{"experts_per_token": 2, "router_cosine_scale": 20.0, "lr_router": 0.00181, "optimizer": "muon_hyperball", "beta1": 0.95, "batch_tokens": 65536, "max_seq_len": 1024, "train_tokens": 276900000, "max_steps": 4226}
Below are experts of layer 3 (counted from 0) of a mixture-of-experts language model. Rows are named router (the router's row for the expert), up (a neuron's input weights, with its number) and show model dimensions 0-127. Each number is 128 + 32 x the weight over its row's rms, rounded and kept within 0 to 255. Numbers have three digits each.
Before each expert's rows: "mostly gets" lists some tokens that are sent to it at least half of the time. This comes from a sample of Wikipedia text that the model never trained on.

# expert 7
mostly gets: "m", "20 ", "15 ", "25 ", "23 ", "30 "
router:105138073104105150141109095129146100096075079186152140123057161169095159107102101117107095130073076101133134089125157146110115196109157182129135159147117122090129135093096130156061123162178143128075082109136138166097135101120121092134154165099191109136102119171191138089099097102139153134080117116102109187190117144135132127082132128133114159156092054108103145086146037110090090118144
up0:081155160132142072154115075170123141197084163059144148136120100117088113183070146140167117115150103149065152105152148111160114117059107124108120166073142139143143123131155134114112156104115086158110129173121104112144144142173112053092152147171139109168133084156180113101125117129069146074156144117125111144201154059108102120023107133142183152122156089108148127132135107107077115154138
up1:159120124080075091130103145052139144163120153075159059139153132108141088108122163166163150095107144113136125117120145151101180119098170088139118178133067090160087139124145138105156139129111172014086112137112114091177117145123188118135157081169152139136072146136148205138151157061134184180132143103147163127097134106096183130156156104112180100165158100133096160134101141135129112158156
up2:149145117130179107131109133149162141080105084111104135175125048173130148136191088171131109109145135092144092121156099183133118033132165123107094142129165099148220168090154117109058139105109114094123097066104094113070079121162190117164090105104138085139154090106122088132162155111096095118119150087127091068113147124172110099124134080137103098109114099130148094167140170127121159075133
up3:113123178124142114114114104176164143141057129123125154156150185165121136068127078120162113059141150148129114085124119159127155122125135158103171163111082176146082122126171118112137140123058133166172103129172073166127128154092054160122113093085116136169085048138104163164100140122123201159075114167137106163110125142108154133088181112143148091130141182076148116130050122137193109111114
up4:194163181129110124137137159136200111150142109086139127081114132140051097106168118144169151104144151157132135128107171111091129082135129130143088092121096137132112116080130184119110109106076102192131119128167076154115110147106081154179153140143112132144117143117080127149185151062089176166103221151108091102147099165110192147129160080166109104184126162092102120138105104148140096102048
up5:157104148170126128139184148131119114161134112153095049175111121136073088153176155133092172107139114149088135105058155115087120233136133138113150152136146174018096097167106149078058102166097132114134122151191102141133117139115122141151132107155126148131170105122172161125176152096127174123152101116117086183187111122151138149132111128127122143127153159102128174121126110070130090197164
up6:081094090141154110150102065099109135138071146182168171137131130101163130121107109164166115125141086137142125149137156095191118091159155083181128133179175120140116093142134107101099093094169101119176143102124108073128067154080181138093138132163185138120067092154121132150115194077135157074081131159126176091140174140067105128097113107165073118149177170169146104152176128093126176130142
up7:139148111095150106156167133093066147124108142105197118154094147122125092116106138132123121118114078140076105149092159091149162133093170141107101140160179182114133061104105163106123111119152104129114080086067121102145112148110057164119154174098071111134173167164117125137139088117183153130122085077150113191169141099130163087088153180160170147149130153112183159130035167121141178109180
up8:148104129208140101098095132159103108141177161138081051102116106075063116141132090183218118144129132079146147148101149152119102094112118122106115154146144075096194122066105170112161139162127170075171120166046113125135103055096097129143118131135163102160120158119152121122150108135140147082127143070137063089172099149146072119127191160137144103153124151085142127116119138134157114116112
up9:134128117126109193082175168125116168116170108176087122148128141059060162151137163149164098131120045122173097124096128139135107110102080192203085130170161080145118147174120110101152121165118166102199114111132162141149095088127148110171131116102151127067140120091139109101148170127136179106153176120154140133214162091090094120201145123116122099078138132111147122146144134117162136126179
up10:164114141140193134169151124155186106057155099113105129130163083099119101137147111076146091156060167125113182106194117161092128131074080139080130145126129155218185131175146124150172114105128122170099151105086206109109125085173125135115117153157084102065094087102106090147131167116132165161160156138092116170104129097162099121064133111126139112165129118145109101173162164103105133140163
up11:116136063133141083083086109156126170111149135192136081142089113081126104099132140097052089095112159123124143141131089077119178107081128117107141200110146079091147153174099078160084088159091171150112101138123089170089147161149143137084139104131145117154113143160116136061095094179173164162125141084107111144150094102145186120094156174076166152182102124102126141136131164101085157066148
up12:133141105116111122114176087156137132112071102113181149145072098091166161116111179134136155103112098114109123201104161126103104122115099162156121096142189148134193154151138165133159080096118155094138158165118148082125102076166148138169116090069122178142112088118077101173140094186093093112146121103156146114061099130106071124094124056111067121125075110079136091180074158119091099131100
up13:142174127121075133116141069101055191121147151158187062157111102134140074081111116124172130058079126144174114102124093177087092097081155106108112164162078147087116102154136136055153187123105187138126100116172126085161138145127146099159188086133123147082128134152164095121146137141148125167110092126157104139088159154137087156131193084116130089129140165123131135092143129064164117164135
up14:102156099138129134117103187137152165132168102114147121113122115091129104146119128130170149101178126201138148106154106137066085140150062113113083146109058106073165134118064071129094178080178114173113205088136181096131131148099101188063107108161168103164159158180140142136129148130123169112185139104093154122151132095103132162123125109135121106094069127152108188081175137131143167151089
up15:118116147167104124152156105155118107118132064211167090143118153075127143102114089119118165124090138097147076162106091068120123135099107141117114133115111054136155197141184168178136080129141118081127148112163169143082051131103093137071108081130117154146122151201173139152128147148066158094132106128121096146120107135131133127157099123129113201099095175129192190134115142102104104077181
up16:111117093083142129090076125171153073145114093089171137153110156119111080119158131110089093174085154111080092106236101138079115178159129149128115148129180140081069190131130097137120083117115073184122101129125123093097144123135126147107120117117080193081150153174122155067147127143125143109100117108118143118118132143192089173169155131141091133099122138063129128110191108104096198153156
up17:195143085151067126138132157158115138165141141110139118127134115092154131047147158116063130161126132125113102175171145118180132154071127147117071176205123138111156127122149131134074180090132187156105157087149139098117119124150131108129104156144103122125111127078115091082188121093104154108166056152150130147065128048112096119097082144132087100089154108090121099079108080156172080090106
up18:185161145117176122141028128133135165099116107118122132117120125207105090135163132183160136175117097106161112092108129089114139130149149174146105166140071155143079150122191146109061108042124169113191132121123142123090101164119089147105151122165075142136129136099130188118120095176170127199139114166132183164087124130171124126140102111063147140111185125108133147110119127067108082114154
up19:090071168124197190135127105116141108107128118055128099126160089158147154163137200097118087146105124167125121133125110153113029143137145130165151167185143131081113106159073104116124130146153087150130117109162117088139126120130150144178125193176120163140067119142110112111060084154189162098091158130157112130121082164122225144093113155165068119124146153105137118111108103151143083152132
up20:112152142098147120211135198122123145087127105122196118131133118127128185120152172162094118055085156104152127150083059128146155130153133143137154110140125094140184139106192132097135165159133102090105149075134175120129118116163105154088096164134092062186185138136095172136145094124197062093136125088122145109151150184082123154172165147179125158089139185147105132132107130158093104164114
up21:108135157124097131187058141090171128101165147191138203158132157148105161115168148152181161109195113041109142096084129069146096125064121096088114130165159144173108108119063110106136110188123110128113126173104125152155153132091151179110102102141117138107113137136108136086147092132090134176096103167144108088065140101116129127053100116132115100126088122118141061082093095146139159136097
up22:151154095078164086065113060148129160168123126154136086132149078137172123091142085095102114095135128140115113115162121104120154201092070163164171107144097091090153100130116107108062140139130087091081108159141099181138109093126073127148108110136109108058080164144121101119179083143123090138111173153159103142155120069206165095183111173148141062124123142137125151150164159139128137184135
up23:164133106091210167079137124078138117050109140223088088130139162135171123153089110113106133141097095177121118182143087127145159158109183082132085082097141154167096086145154128173150131182072140118123133107168072109147103094139090146165151147108143096131139087108147110145188105162081111154099132199161157105111121120108100159121126123073163120080172119110124156122166126111103169093148
up24:143132110134162196131134114134102159141158126133156100135147107150132094161137153203078067108124170146104122177136059130187113137111169103139124116095123146159107118119139117126089160138070145118157116157124154153111153110120161132154083123105168080131099129121114124096183142134161145188078055124095100117108104122165139102034195121140113170126149163088116140111163147156100106228219
up25:114118124126114114155168145168081165131147108109131113147120119116105123118114122186109049132116124107144129097144138128132147121125084145129069145182162134114186164153150044127064101155131174181118122134113178189125093152097132100109102108119126127104104112058077186109097137200136112113141115165108038167156105135102160086094051101141192158130073134105117137146168082169083142166135
up26:081133133117113139156126134100127094118132112130124095124103104113135124129112190156177111196133122133149086136056115142099098111090112198108174150101079110136173194120090078094107157101103183092120107163199158143121166091135128132089098160102110161162133134063078141095125129127100066133195091099124108102150154103112116070152067088106136109132148088106137138137110187134098052180180
up27:075131172150086153098129110116123131127187123104086160144079108180137085080123113147150165183108133113113151106113222173161107126167103191090136057122125162109104107103109125160150098156126149107128152083141158089145153102129150172142097185166163150088074181059117128142087174192088150107149089153158154118121130154105187091163118130080131117185104097130159163132149129111112117137181
up28:127079105153130150121119164131170128103126097142097132170146169186150122172134106152119134132183150120147086164120070124149107101094153118121161215124107140143126133156156088072149140086114133149156140128200147084173141121112159202145126094068145098124090106191107134149112078186161170094015107136111120085166095136123137099130094107084152159135100089133140167111186164077156113142128
up29:154169129192163070106127082150124145179063113163169124122101084075129053145133179155112163132187136137197128170158142119109138131107147114121110132149092140123140144159072158150159095167172150147091148064158118178126139134092079105093096134087125129218130128124108159106133174109120123178097110157109129101130131142128076128101096165026099145157162158102128137103069105141131103122152
up30:153115142084158138148073117085137101137162126128138126128135198077122167191083077070069173121132115131134127092125096106129090111086149166112134115122111117117083068185107164188135140096155145116085139122089145110184144099148188128119125162137194130158101158124113174128082065144058139133131182145096140135158087063119108190215126104129125139079099169121140180113119142127146121123141
up31:151153116163158140175077113134104122112156151105110100111125088163101086154099157191101172098124152097175127112075167118104118092142155121166117130142142131080106138123112141133160098079073086054201083160192149082113143078155156151127185098142156137100110126153144077134147170126158150168082079200112096082099108120132098140092172094153151091197152148120139094149097069158145127162138
up32:074123136128089094091213137095159148106114085080142153049186182104086135136111142155119172126073149100121106129183108167163125153086113113101122129094163114163167105127120093129196129106175072130091108132144112077097135206175129066097114136110122111077051145121133070119152119182095074149128117143113103179112145135086110146129121173147152078118123133125142081135157146157120151132118
up33:120078169138089175152166096161095145155145164128130101140104110112133188144143090103074086160104103085140169119091157133065099157129134106171156108104097176123129166120118179183125110081084116209135127138155085103174096170123142115159097173146099143183089139109150150152157154134132131153184082140153192090149165190124167099124156135175204133128127145185104108059138114150133136124095
up34:090117143093176127111161108147083160035053107126102106088119110160111118171117144123139154143117080050137117160108098142182100147156126093123160147155113137133158148133110129095126168160117099039165096157123135095105125127168093051134099187137152094097108085183114092070140169174139104179087108147186117094098135091136172169129132190129113099095116170142125157162165129107140126146141
up35:147092101134153100144096125147159103113144119119100095106152142127078120097150129089136167186108150143146139145106151128147143158149104228155108112113094116144126098170126097171184143118150126105092144108152141124115173111154148126157153132158136215122110145076157166179131144122134139222110192130183045111131154196181086130128137175055102155133185101141152098133097147103163119100193
up36:213082112063125057107147157106066150136096095164192171094107117140080102141125090152170135113142083157126191141117155109142201133140171104136086098078143103163138109065147124093124166110157187145118148130086195150106142139121072142109146166156111186122165134145142129112138127123118145041145099064139170120139130104146142171143109105129155116105130163097106101129111148119125159196150
up37:101185141180082092171127132141124114111150098139116119112119115128163006179109111156141115158154088147133147140123067147115117067105185123118117132151179118111082113173148122132105145123141122107081097150157161174167056176152135092108113136137156189134120116136165151132110143118101171106102170136114119180136059149124069154139068065166043102078082127122125104146111160123108139137131
up38:098151076121080181094189149156096136191116165113104203097065145044111111136073064087066146169096170167121119187161131180177126078076077173101090148102173099153111145107133107108181131103177114146080107178137111140094166108099104131156127111137109105129125120090096128100143136127113116115153171084136133138107114158113141088084100101161137133117165108145146137133128115104158153091148
up39:130179127106144129115116170175144150126169137062198068121150075104156117129119105190154130144110111129158155069128123139134078070122122115137070083133081167092161122060146127122125170153070102106117127177108136147112167115073149109169141132136107159162154096054094187120172139141151151096148090118106166105142147101175107185080095102143087135152054096130117075108082159134122160125140
up40:120141136170096077102151082159114123172148117132152171065144095163116090085115111123120132132141130126144168161185158213172137153095113125149107142123094096184144122145147113148099134125154151176173100080156126222140146149128076176171106149131124096145194084168157102180138150100159145096102101118107057059074177132143148083102089133152157073092106172105135109113107149115120124088129
up41:129164072114098099123110133179131136151154100095055087175092174160129104159156170173135075071156160104162117137071123162115146171071123141146122150106137108098137053117114174139132139134162159145148094119096141097182125138111093151138081101105142180135134103136149160129123127161166087150202075137041140109156130097127183069109149144126073143166110163147117172186117105168155174123117
up42:168172036142158119129170094130143147084168169145081105120146126119135120114146103122198139194133161104120121121153155147099106151136146094118146159175129134132023115097126095152123182154132154116108161144100109176169177150151151096106073135177098105071165131114117135119111210107165193156181113187160152165108110180152174167150170131135107136147148105131119148161067151120141139118157
up43:109156145153142187105149112160100150166156123133197166166141136127142139189108133148131130146117194086150182072140152104115152186055178180092147137150105107155132119098155080147127131131066122166123119177149137136108130129159122135154109134077117142133169109096119107112139141107084103104095115105056100144203197040149170139162134167107123117150091163065159130133087156139154199147132
up44:162164164052085089085120133125176093126162134147103092084147182161141098143117131080072152147111165124085115115101128127068141136113068161137123083098121118188156147073160132114119137098143119136113124085116138156184139169078116132095127057151121130189066135212093120148104136140120129129153067101083134120183087099147183093155152083137123098149123177121157129106108167129093183114165
up45:193113107121119086153103089155079163198151117149078117120179134131070119168073072172124188176084151143119146140124117116141100094105129117095120138120079133127115084139137098117156136157083180182139145169119075097130137113121115167121066158167089111190165129136116068213110026179103101131162125139082123151148129132132124118150120150122138123117115125190155150079110102151140144120089
up46:113100141130112140135137142124162135088056124152119093135154142095146106134058118154143136144133154156128139152141090080122071115047118140155133063164123116147157110059148106136126167101162148187093083152057093087090099166126127092151156147161145156082107145138121136122111118187148150080087136142105167187045179099091124134146149176158088065126161153136155128152179163154186130139080
up47:147156131220117117137208092102135154158122125089086091124105167099119108132095126072082131076114160132103132111089147067198195199180131130143099164139076161121092136155092124111113087171145128153114138168217076100095145105154126088114159112132116115110140159138117105156044125158116133149110154111116151140112114098104084113167158108168124115094129139078152069107122165177116136144118
up48:092167198161128151139140093119127151092153155158128149114061120123091112110107117142111217161113088112118086090148159094083134111159092124113152212159151189117158125147133113139054154149109150108073180115121125195182079127090067147162135154121126134190106153101079141128131144128083207154172130087130103105176124119159159100101131175132139124131189147095145106130150121127176115154124
up49:115168129169082166059163184118104123164141126099106161068118206110172089136131124115088102196119134111113182187093109139080120129109117118086110055162142148088102119140081087130146094123128147162132162146078179149167149125140146170065157113100150151134127103107085115132106138188115099178163131138130100208149174122107101136146143145143113164091112117169138137118173050170132167131115
up50:156090153139102145119105105104097151116102158092139084144136113122098133177133157123088137113167123110089149111161129101123105157143124101131116107135147160130075178227169125184174111107123128080110104114179130161066210136156130150133092157189138151072139143165101114106056033142168075064109112119161133100106113176122059121158118117132077107108133119135106137125117079172152128084086
up51:115153127126152124172150133177111159193106103166130169167151101113116105087145129146122118055106216148126111136125130066115134069138146091071128138123060110085124091106127130147101165123165157092101148090154161137139191106133159063144123181112145094099135193130082131102138094153104086108156086159171108134150137075195060143137139102092129127087077102110157135162145122120132156057094
up52:146057178178135122129129099143200145101124087154138141158050158161115146141177162117095105136140144150127122124142137128177174159042118109131168117126127105178187128142158123089134076091139095124109150163159164177106136101173130173117069093087150103142122144140172140144163165150147146156199078151174146143130122089170139105099078074076186126116107158124157137182131179081118128112142
up53:076168098142140164100143102176109108125186067112118136154180166136125052173115129136168124158119183128092134155147142060148130131138144071078132137109130122069157119144107119129183131130208055090134140170173089110188164111114107157110164086145088106136142131071116164148094192147116104135121099085143173122165130117133093149129133095086204074137113141121107125135110135186091145137170
up54:164115136137068155117141063166108098142032063123097097103167151118186117095139159116151121141175072153092140120174113090138149103163119143184114143107149140101030123183109067124120124087072111083090149163159083112112114136061092142146154100122096075139107137116111134106172153075147099118122143102103134097144101114155089125141143111130102123097115110161095085162100105067134145071107
up55:144127135096084184080157079112143096136143092088102104091137097151109113124100125134134123147100178147148129115171118165106104100131174149135129072160113095053192136105159117169134121117155145055150103133211133161121147085099122105091123103107121171148092064051122185153093155136108117151089118095122126100102107089132122118059095097203093149032118161149132128122121136151151153145172
up56:131095128141129188183179152155102162216143127126136128111142148140173169152139092071112143121137171115117122136092141116158142087092096082152109129147138116128133139178116103151147090204143127121137132078106125195061137111110114133119150113131166131117138184135132075124091064153204114096034091097120100102165125102163037104114074120089148123121100141158156158132102125133182175130120
up57:133137165127122156124113168166131127099180057118102127102142119149109106134106168166179100173101100116136148180112062121143123162158093103127145159121162161167092083141167220117105100073182087166111092137161152084093136125108115133161137072176153118079102128139120185141144075039119073058137082128134160111155121109099153153162145131121118160109153176100111071090119109087121134124165
up58:096135197132162094115141155101138125194097139107085085165114160118123152133176096162151156116083135103166129170176082079173132123131103139104083117101128143182110147081136162112101131076090079166214176126090175184141117108122138191157110134119092122107171136100108105109125111146160171077131163165118117152146160149092223135098109116116120156092170158104125130139168113118137064071114
up59:147178131182111107158113146064113136072062132074103145066125170107152120136143149139070148150100093107074125135108113130102149149139117075131124122187085160147153173176177085123113161112099072169085133126120179164089112126100134096107150172125095144161141057080107132168149128085173138127147130102108161120129078126111148136158085138133081109045146173153177124179155148135192122162125
up60:129181152091116086098140163112154137028192135126122130166110156195105067181087059141146194118115158138096193140093107077099119098112086123083115129127117169178116086087136138115143128158130099093140169116091162156123171106148123134097064149144165094160132173086159148119148079102133164138148113121122159145134152094141134142082160192084099153077145089137162131094146119134132085163108
up61:149097090157134182121172106122178098123106149144142131167114122170109080129168175043067082200171155119062134161092155152109123194110144119120085088128111118102124127131144198127142116140139134148066166125132174190174190141163120152117136115085149127157077141099100118084125076104123145140128104182161147137080088112118157091104049143097111102130127083152134116147136163134178120113099
up62:135124143061102140102161194116114139134126108216133148102132139117162131142178085130142174128121101085190081174093127075108157111138182141116144162128047122125119169080166077130114102123146085128135176121163161096155104011125149110145120146145105113164087092124111087143136116178117159063099143179150120135144098112154095179138090111080081127130121176128143114170146088130166113126145
up63:132155046131110136131142110158122138079144052149130119157124072120187147151171127108116185117136084122148069169134123082088178113067125092093079068086131108152101147135115155151083135064156078110100113103095115091146098155109202142067192155076176117105160104104130155119166112111135146114128114117124180137123099151112181131094082171119135143133085097115160086137105130101139153177170
up64:166087107196140127123151103046105150118176112135129140141093125093161097148163100128100155144146084158138111065116124123158125173115141142130128098101133142096100109096186108200162042162164119146074130126178087047135098143149086138103115145130183200152173121142095110161103147082179169141119120109179119108133136083139114080127171171189121131161098105163089140107111133092106099088147
up65:151112110178131145103104126081151088154093143149137134145103148142208127205108088155222166059148077148098155142180075060155181093146164121150158126130115112105169161118139114113163090159156134147049098148123124129180103086136174086086123098124099128137083143146142103150162113122113122117128143142130131103196103165115209141131067093148103139124136164118100104101128083107143084133129
up66:157129123120162123137155155108120173117118100128149101081172118091155162132167107125175137182163192140082091111171185130121142080085102117103066131139129122121098196224197116150099122129142124084080077111099087122099039140113123134178160127127105123153161106155136155159116077140124106124187122153132131144131142159132092173156134197129130093129087127162179077166096177149120120160163
up67:150128134133131112082118136108134113115078105221087131098138171123150120060133035128112142142156168127094117152192122147128129095128056157127157124179105150098073123166118056187096109111081098188106125155118092130130146084166135204175132141131145111111100131124106145129111137137151118135094119090144138135212132150131158198131187108120109118130151121110112143106200122141083059105129
up68:053157138158175124198136134154136111116187125124124132123079156180093139163172099155128111169141161158149144121151121115138120145155161111137140101095183118066148136116082067137118123171124116109154164167129152079153055143116104110140117123137081108103143173084066182143120074084126145164202110126142117090196155114133155120105124150145107181130096154115086137062158145134136130026122
up69:098113094083108125134155188150125133174197153112076099079122170144118179112135067102187148110139107140108137134060119156161088169101135128117136127116121143137164109194138114162165153091080101122125127154135121175117082161102127127130161134133132133129196088205118097117116149144110098146115086180146140111104115127107150029213119078111098097082150196158106171120152155175130123123100
up70:137175154137108152145143183061142089158185059167114083102093070081182157199150119086142094135162078139110120095175115120158176108085139151175162115161103134177095139146135179172116113143080122072179103118101114143147157088105143093100072094073144125166179161135164090135141099118146133145159133131155131139155109168093148101103129152110145098171125098087135170157129189112164099102116
up71:132188131179100089103080154156125148150155167136085136115136174097166116104114146140138194145083104143137093118082136136106089135159118149069140144141106164138162096101108157153153155191117101147156112062100069160152167090110154105111184117161127178140018150124059127112108125157125126206111183130154083132202097109114127162115098126114072122177118112094149110120119135088158122136100
up72:211144119092157092103131107155136125140134175115172108154119150190164123153134106164112110164191101142157105101147114146171163155041165149126127127082175112173100161104100097138139079096155133145125095133151118095132224179109134180135119113107080150139106164140105077066138146146164134139167144107143136142100115102110101166154177127122109137101087200098135075133150134158116045185132
up73:111202121095107139129145117091183158106164111138157127054098196158154143116153142119101152090101104152136111177156134084118138084125123109095149159091133128124087122152078125156137147077137056134148141130102123170121104077137142158119087156149070106060176188216097087114099195100120131134101147118091118068087121082133149059135153166137113122152159097109179101128106099148174109124152
up74:150137144108090087124185094131131121128165186108170126106163138185217098108106069163112129083137091136155101130091100064175122155142107164163141114162167123119107154157094096084098185123075138177130133129138122070117107069141059055155104126152125110060165176135161114114149083187161112100113138127081112132136094113111155110169145092141141164127123133142140138071125153069089118154100
up75:132149068117140104124159163160159078060082173118105124108095147139114159120146109090164143115113155096106114144102096203094188134104145113103136098094171162079139142110136098110159133168151189148185164112165120188174131180137155121171152067131118147138114157134075157136171132120118152034177156099126195110119131137136119145125058177128101118116116164166140192101100140120159172165139
up76:184146136184183156145099173090144075152091128123165213138083113118151156099174176121098130120109148152144104147152100155140164103118118174129162155072124096152167115153103083132050099156115112069086093148045154090142104147146131110125151154142139152091174126074129151119100148140108110122068097140107141145075135111128174092142182119152093184088062138154146112169100130157077109158120
up77:122092136127081167138168117124115150155120107067224127135064133107144071155117125169149123145152145151103120167117136113117106151128087172127091121137101130134111097085035150129095130151097138110119162099147123135087109191088177120142121116110087172084153126163125162138106080166113156146131159103176132120182143098158124188067086157184124132052132091108196143118171079096070114107122
up78:087186175082098092098209132129134145149147186126161157144195155162136144096096143102069119117106088098087167114164131158116112201150134174153106107144120109056206117148095140139159130171126092097168141133095081095153118104092093147081109180115176110155151166155102101171133150098163096140097145177103109159100119101157127146099140088126093183093117088080119119155164154100104107112148
up79:110122089122120116148127061135167186135076157108087121076162134053108124129120114154080127023091163113130174099154177115099140127192135123085134075106127152115180180120110127154072119148096145120137144114156154147089137173181138109145116152133090106160144140082134114142099067120114154124104172154116080106174135114092131124160143076139073163143155142195188113104063090106138102126100
up80:121116107130094167134093165135139197151125101188130097067130118107126180129087125146148178145109157155119096129106092104116175093156123111146145163076137145070120166108158127160128114067131091089087116122114103114110171200179113119121126079090110106077156136139118069107094179137110137091119130117178123150076144146115163090140112058151180047073115098161125063133144127136091176127195
up81:116144099146133142178171087153124088158148131141110071094108141119150117118130121163088150076186114080066127118090121092126100187139068152147131146076083195182138121108124153114100202160107101074195118121149110143051123090178100102104172109148108175070111054110081098124048119130167173156120164103143163129114147128113135137119094146145155104124130097130099143133171133154085107134136
up82:109154098088114177066117090099176115143156087097190151168093150134103129155198175101144085163114104105125080121119164159122146085176126112086141136156108155141176107195081073175105107092198124110130161104107135133153103120121143109095050135124140176117070115119197136129154151093158141117146126135145109131107080095114138153073163180166145163113145160069143090144121143150156180120178
up83:145127163144135122117136094037147080163186199132178098136155138139090117128139093056130151149092124150092094144112157103094134117082124121093105138139148137149143151120091147105160137087123078141108140117199114150067143127142044130134074128157142101099158131141145170154052060191159108081131184121081153158101148185120113132101140097114146097092096073125115116126087127076144099113096
up84:127130124129127173115143129156157133100080139077114116136155136127142077107135176078128065118136161149139132073102129072085107149115169078085165118123108161145144134164102091145152067184154105144145082086155080177080159143083138094119101154119102158186121105178128143200188127141118181151133156115155171123136077072098064125117102143127180126118139170077175156108156090163198141130097
up85:073123121124104167164046086138078110136069103145134141092128102046145100167129142122182135181132131086165105110181174094119122106190093144185161114152109123122085075112120103121155109146140172123120098150104157091176177186127144158114096147100132123063131151178087149128094107136111132121123146107190105128047145106092120113134164066129141118174148142169125085117161175160099176118131
up86:113130143132158133149052177157140097133154101102147107115103159206195117079061123098143094141129128173114152079060132136170125079162116139134127177111174140211171146158107090100142154154148085163099150153161136118132123143161141143120106161133110097127124145129098129151126149165167103098114105169164115123164172142128122172025132086110104145140141101084140121174192105072156121131057
up87:141160082161141093054179138114145131112112081151119091126130120112153113117182143113111114109156177085154166121191117155102136127134131095102048172115188116138178134190126155145098156117197152115111106120155116056172132105156109072189089108147103117092173156150072139149183128124106077056130174073165175154118154142135123119095116160137172130093101173168110106128125095145103155116155
up88:105142112100151105112161134119184143097099126097127072131130106160077140137108149186141098125111212098122118100088143157077122114144107136090089130118169194146137168191142148153138128107135190094163138068126074093132114125048106115141108155139120106131105147139062161140150129056063129182118202121157108126136117104134177167100135124120156101153126096159120156104201112153095178072089
up89:067087098079154155168152058107116142108173106134129137133200195092126151213150113124091178184121131134126087090086173112167075161117127111076086175154133093157119121133169148104123158139077096109083106143156130171096070110155121083131127076131173122105145103120099141157097132093183127094120151142056122155146119114111120152068138098119142111139180150061098098114136131104117125107168
up90:121144083085177120105145081115106170128153124136174155193108149139089177105115098076140091092146173116150136093106054129160146090143085128045052106156144147123138176168128138169071121115113160074191101131140129180092148147088116090125107096092163120090138118135138166132077110081171193113129116161098158160125099170152148171107108124109152146138118172153060101131081145164146135102120
up91:160102120154122171119213089154129065100104111121148135134112070112110103150186108166076130121134154114104087130103124165173120122106156135184166147091072175110097132251186144137113154115112191156141102105112114120089136123128146108108148096153146134126103139134134142087081107105230150137149129134145184100170108112100135118131144131139143202094082117105101125144162171140164091176112
up92:162109147101113139127136062124105184148134085115091054140109114152103092110141118104128064164121136102184113156114133173157207209123135110084170110079110098107164158132106160096057091166083155155068112150123154153103085134118141197143148099078158090109092131148128083136120100078196168114163100154119143132089130150159114113121154133182138138054172086134112142159112142134149145133135
up93:123134129128196165165087093119076107109144101137109139110147064109142111069113189126158144061151099094115099127147109114140119133083133139153145049169128139099157172155103100173080089148143142161186132118139119135148086149146088108105097136059159098100185128139130180078078178124176130096135120065156136164142121083185087105115062128160110120142124082125054116170113113124155083131111
up94:175194149134094164150118106134162063172121139066109142094168187113168120183137103142104162110134168139057157114104095147155144081125127104174132095155148123125110117126097125167101156171112188170086174128076134164118119144123101157129033146060132133098160179113094126152147163161109134076132076183126108085126054128169124151128073158137134087099114129136146087114133118097154157145104
up95:188132146128083135110195035132127177164096087109111105150121103142119122164089125102097127163149212126125116111127132149142046134121129137125112146132124176145076144089114094099079112120148148068105133115169191173200132162164080138119147138101148098101124120112125116136129097143187094118101107046099127124119100079142091169119127092105152178124112157151099071181132162132088114113192
up96:127117156132183143082123103133116188117187139158081141155097117107181155128076140145144121124166149152082119197123123168154127157095121186099143177076144107147150037145129119108078148121164165157064064128167099128080092149084095153122121123187158149124108148138158138069166057128087157121137124104075113118132107083122131156121103170061102122107081093073125117144124130134182101139116
up97:100150108115172113138129074148130128137018168150109103134115155167116134156061085180144112085126105122114160092150178100118123131128168130093127124194111107160153114131124183131147107198117144086109108121116109070139116146145149100113093157171153151135081084137151117095088148082157130185137145132160112061118092130121158210144132089159124077099124222178131097172138115128096078147117
up98:104094161108128112159175129160147084108085176087123156136117131163135150140081069156080090102169129135140161111061129091145143117127103136180100119184211102115097108114132165156110121106058113154123167168112068117155111148117172164126171134125079070082122089193138104140126179133126073146118166094118164101141119191162145099142097159144142107077106174091142129060109142200137139130132
up99:102141128126139138146142092078114144106176118154170145099149193098084171138168169120137065070111141140116096107132159138127086126080143114157144167087168172172183113132088181143111104102107177100150147093117108130153167089160126116134101110095120165114169141168143092144069206188131129117146100159171142114142114154140164130102159140129057035113100130057091173084154144103130102124083
up100:082157121121162124178189080116141089124120142120194116079098134179093130104130142133134145109136082137156101156136097152151096123183095078157126056075124123107113086150163119106134143132146083119151117098128085158145107169159141186167125113083181121132200153137129228075090170138096136101150185123110079132147057146168141093124139129205151115155157145121144132141106118077122104179138
up101:098154148186149094169154095133138114112176091137109061123127130166086149203101134073125184133129107097110182157101180104152060151077133084104107114111180154107177123142160047167122071156096191165137108099084132136092081104128108158163084087137100135122144119133153146128070085134136161111119181094106149109099140100168140120138075133143137124166096108156165132117077093121090149151172
up102:125131118152058181119174157079162173132089073128107125080078088108102153138140088174142081125107119140122094081148128121182140084159130117160092154180109158102174124127095133115106130204100125129096133102155093152104121161093103164139161129072064132079145072125081111203174170107148170148171166137078104113170141102150106171140122185150141155161134111132149153091130125191175154132130
up103:163128101122132138185098148103138113173141041085079115105186153149098109175111176101090121151088149084125040168126131125128105132140186154129091124107141132087070104155148138113047112184155141141151141129157115157112088140145103130084108171112093132151130061162079129133088153115071128157168165121142138143132091093125126050075151073113099075137098160133153143160190130114133141133113
up104:122163132123153044121088120136157126143119132042128131155166057163147051156142198133113074163119116109155114131099153087105097111128174068143123164115173152127159141174101061195122091139108164067123125146131111135156117185116103083140151122153122137073135103152175127075139160154150131136104064143100137153137085144185092149119117135147104072152117071107129169105087139155124092141164
up105:205156134126148098132140112099103104120120124106102131110125089111158137048115111167199047215124165190158127158107176148096101171133125160123116128174131129152127123106119165088152084117118135127149194109152099141081150132120106130109188096109149166163146129096148154156114093130124149110091092138141043098098122182100076165173200095144128113176137138105149123124063111124188150127135
up106:130183113110171116140132127118127135077135094157093169134135108142109118104072096139157195100147105119158115130161092113116182151147153123113129120182147165103099135228151153117128085090173201162079125152109151106145088133152089079105115101151134132073137113164126083143070128175136192188105193155072098157167113142124160132164079185135208131107096147094088133153106137125147098121137
up107:144120157178125078151183120166140115149135101155067115124102133123178135173108088162195078099110128149110131141182181159096111126126191130151155095097205131136146127122140127153133130150167142107031074114094121180092135161066157078101131120083144091102151168130157116129153089134093167142198074104120144121150179082155096084133138099093078149129125083171115113133164141115156104090111